python train.py --experts_per_token=2 --d_expert=384 --d_shared_expert=0 --routed_scale=4.9 --lr_router=0.00155 --positions="learned" --tie_embeddings=true --parallel_block=false --init="trunc" --init_std_qkv=0.0361 --init_std_o=0.00807 --init_std_up=0.0361 --lr=0.00683 --schedule="cos" --dataset="wikipedia_en"
Below are experts of layer 7 (counted from 0) of a mixture-of-experts language model. Rows are named router (the router's row for the expert), down (a neuron's output weights, with its number) and show model dimensions 0-191. Each number is 128 + 24 x the weight over its row's rms, rounded and kept within 0 to 255. Numbers have three digits each.
After each expert's rows: a language model's description of what the expert responds to. This comes from a sample of Wikipedia text that the model never trained on.

# expert 0
router:139138137163088133166097149141148121126146110159166090096162126139146105134133142126157138114144119175133120171110098119132136092084131163104184111101095142142159161142108146108127128166147123124121119150132084130113142151132132151120096136149123094136107159155168158102069120105133098112146111112127111101131153104104130109105147096153124117155140101107139152108120113161119145117147177109131111122135166122129125173137123143116110085118171128110081140093114140125120077137088115113077136105127171089150165077099136132172130096137147108138095103110113165112123171108139157150
down0:138123104088117161136120090115172131099137134134146112126121124084122133129142115165129145103106120199096120131163158108111108085116120083165123135141122130166151108122162124081151096103086137151182161145149135120143092117170092151125131148143150108121126118116125178112160087115133161096166183126145144120109157121123167145159168151164101117136131120092151101119123153140119108132137125133106076115102133128078126146171094142139137166119138154129121105121145126181152119153138115135139108095147141134175161087133138091154140123106107126114150128161174137116139148128103123109
It responds to: Title and label openers. First word or piece of capitalized titles, offices and infobox field labels, such as Inter(communality), Full name, Mayor, Al(varez).

# expert 34
router:116100158100158092091150144131120155142153107125112122080148146126113116138127131123119134149161089151150100144147123134144135157147160083109123119117140139140177202124112078128112174128157144137126092107132123110158144123129140111149156147104139095088115154147130168130152129119112118110142113142111145160145072143160124123121092131130126107164102096118142125162174123117149139092085087131106196168130134124123125121099139150109118173104147102075133108142166159127124109133151135107133088105181124136099143145116115106154102119112106176134137128133112165116125076113079129127
down11:154118129146096147144146099097161119112076101126100104116117099148142147168123139155161108120123125109159143145098148148081158151128094121142103118097115129126101147154113119125147138111133150083146186090110134081099117071130124127150119165102093155131093116121102126116114136152135116161123136160117106151139125097129128116131155092160146139075123143115145120098112127112097167080135169159066098119121138139109182116087158111147137166143118118145124122139099132113114179155100082099140100180122116123109138138151112142139135184127147126133137121146129107081146114147157130096
It responds to: Auxiliary and linking verbs. Forms of be and have and the word and after subjects, such as was, is, has, have, were, often before been or not.

# expert 35
router:149113112124130131132095098114139132155144108134120163135138134159088149148120132084164155129112144112143171099121166127126137132157126135157114163112074140120153093129138101084147120145160113146137126111110144122160149113116101121136166112105141128149148081053138179107178098175140128146118107109170116145175130112110130092136131137116147121134168158118125119118112140140114148107119117115121136160133089133183180108135102150116123125179098151128152114138090096100107148153141165141105129137158126088105111171135134110122106153137112173139148046110142142112139114119141142085
down0:174150155084109138142162157118113129105151121173141155171143119108116172125158145136145134136080127094101090117181123117140134126137129094101113166160142147094129111130104109119131157106116116096129066123145122139140156175175131096108119123151108125182114172157102133126116137130103146095140110119085163114117153125111138127108112112134111085113163096149114127182156134130152119143134096163120180144138163154107141117102105140104095119164137069111119148197102137141112081109125119092139110144108150126116112134138128123125125140137145155134133133133144092138150111152147175123
It responds to: Years in dates. Four-digit years completing full dates, especially birth dates and release dates, e.g. born 14 May 1996, June 17, 2020.

# expert 9
router:111127144113151141168116097121127120127131127071117127151162163082160140169097137152110111097156154131139169096110093194112110131104150118125115111133094091154130118144144169138192153112116123140153124141126117098119160151142140129081130146124093124138126137116094161160102134078159116146114125132090109116108146155153109122104135156117129112118160098086119114132178109112125110118151128141139102094161114149121080169098140092126124073148160132087129096163104108103127162141124128103114122104086084129111171116134137140132117172122137127098144107162132108128110163091122136151
down2:152079105153103112115106153176153122142126106156143145087107142136114149134152157126172096109118139142164110135123126090135138120104122117137095104168086124137105144148126162093108113103143143104107113152099146102103127136095144073143120155151134124119152136103094120088086116182136138141099109174141146145108172163111157128150140141107109135088095138107115152103145110177086122160120053097165149117119137106113142151149158119126110111115142131130131134101132128113171156130128124136103161109103149107108105109120142148132113130034139109172103129109134103140134118141122102118
It responds to: Chart and media names. Words in music-chart tables and media contexts, especially New (New Zealand, New York), Top, Billboard, TV, radio, table pipes.

# expert 39
router:085137063132132146180083088123111095157108105115148094129099121164135115143133118133130100113130146144140149117084096109198120142091119135120142095120127139155113099117155151087113101119146125121060147140144115165131121114157175109113109115150128157089146115119090136127137155094113095142095134136145144146106142129153116115125127107145143149157160165173115121111128170167143149116176126147105118071132121093139148146125133149162143144081165118097157167151086127105120133154108165097123155101131147112125097137125121126136106092127152114101100141128111170119129096149138120129
down2:096094065141146127163119111135171172129179114132114121109107131088133108136151075144127162134092093170121126067123169146097110138119164092161141125059130130147122157169114151113123154137123104127115120121133094128118146120094118089125139139118122126129141139104140119134149120081095151089088150091108144124092164134160138150124122093132156153129139142150133128150118134106131115111137117099089146108158111169110102098130105097085097122184125153136089112119147144109133150148151151130108140085137168168128105121102155137108102136153146141127082144129134135120107083122104118115
It responds to: Word-initial consonant pieces. Opening consonant clusters that begin a split word, such as qu, st, int, reb, cl, as in disqualification, rebuilt, Scientist.

# expert 47
router:147079097076083107092134135154116108089085167137170131138103135102078115135130141110146174127155119111137123142168148145118138133150112112133116166126161123103110133123115147108135159125075089126151168155153138082113140115112085099100126138105156144166101111081132103159097125159142131110160141111133110092150122135133137143130102117162113123117147093105180108087157127157121107098092127091127130140139107119150091137159122136114141128124151155136137122158143145131121121103139120131098144214169132122167134147138101083111103110174128127099136134126112137100136100136123118169
down4:100146112091129149089114086128141077151173137064158099118104113113121141106153128126155167131099130124146132105131145095116169127124115118152132135112097101107172110097116129088128171097132136119114123132102136100121129188144137127135170105138129108094129145165144113157130186138100102132124132078167129154138094125120093144146123081147121119153116131133100131120081129106112112132107141149127129140150123086120177109123128150122137172118111135131149118094154092150109098154143120118141118155073160131099120127133128131102136148125133135159097089043137149168093162120112151127
It responds to: Sports results and squads. Match scores, club names and squad position codes (DF, MF, FW) in football results and league tables, plus final letters of names.

# expert 12
router:092136129066082153108136101144138137157144109129139145092127099119135124148138124155118129086088110099118130128142114121128129091099120128119137106177097109127125122164141113150116170125075105150136115135156176135149092164151150097074115133161122121095137125121098130130158170121130093109071141143167125112125129119125111112137100108100114145109133147156091126115147148094194108123122096151171125153145125108076139181154129107133096106138127100147158130172146099148131118149131141104123110111150122136141128137118190150084123144094124103158148156159098099129142142159141152165
down2:149170141147091136142118130130108133129164099142104139134160176152112166101149124097119120126144139102129155157101158145136164167152134160124128145127104104138124154138142099135168125137112161130116109117145139114139126159163101163155139117142149154138177125124076158093096103157132101108113155139119124138167153126118117079135149120109156123132086121135139158150132129119179119165090109129083150102144125149150154171144170134154099101156132135086130134135121126113151129104125129108144087113144129114107070160130137126149134095190106101155174085086126139130121135098081188148
It responds to: Song titles, Japanese text. Words inside song, film and album titles like You, Me, Love, Never Say Never, plus Japanese or Korean bytes.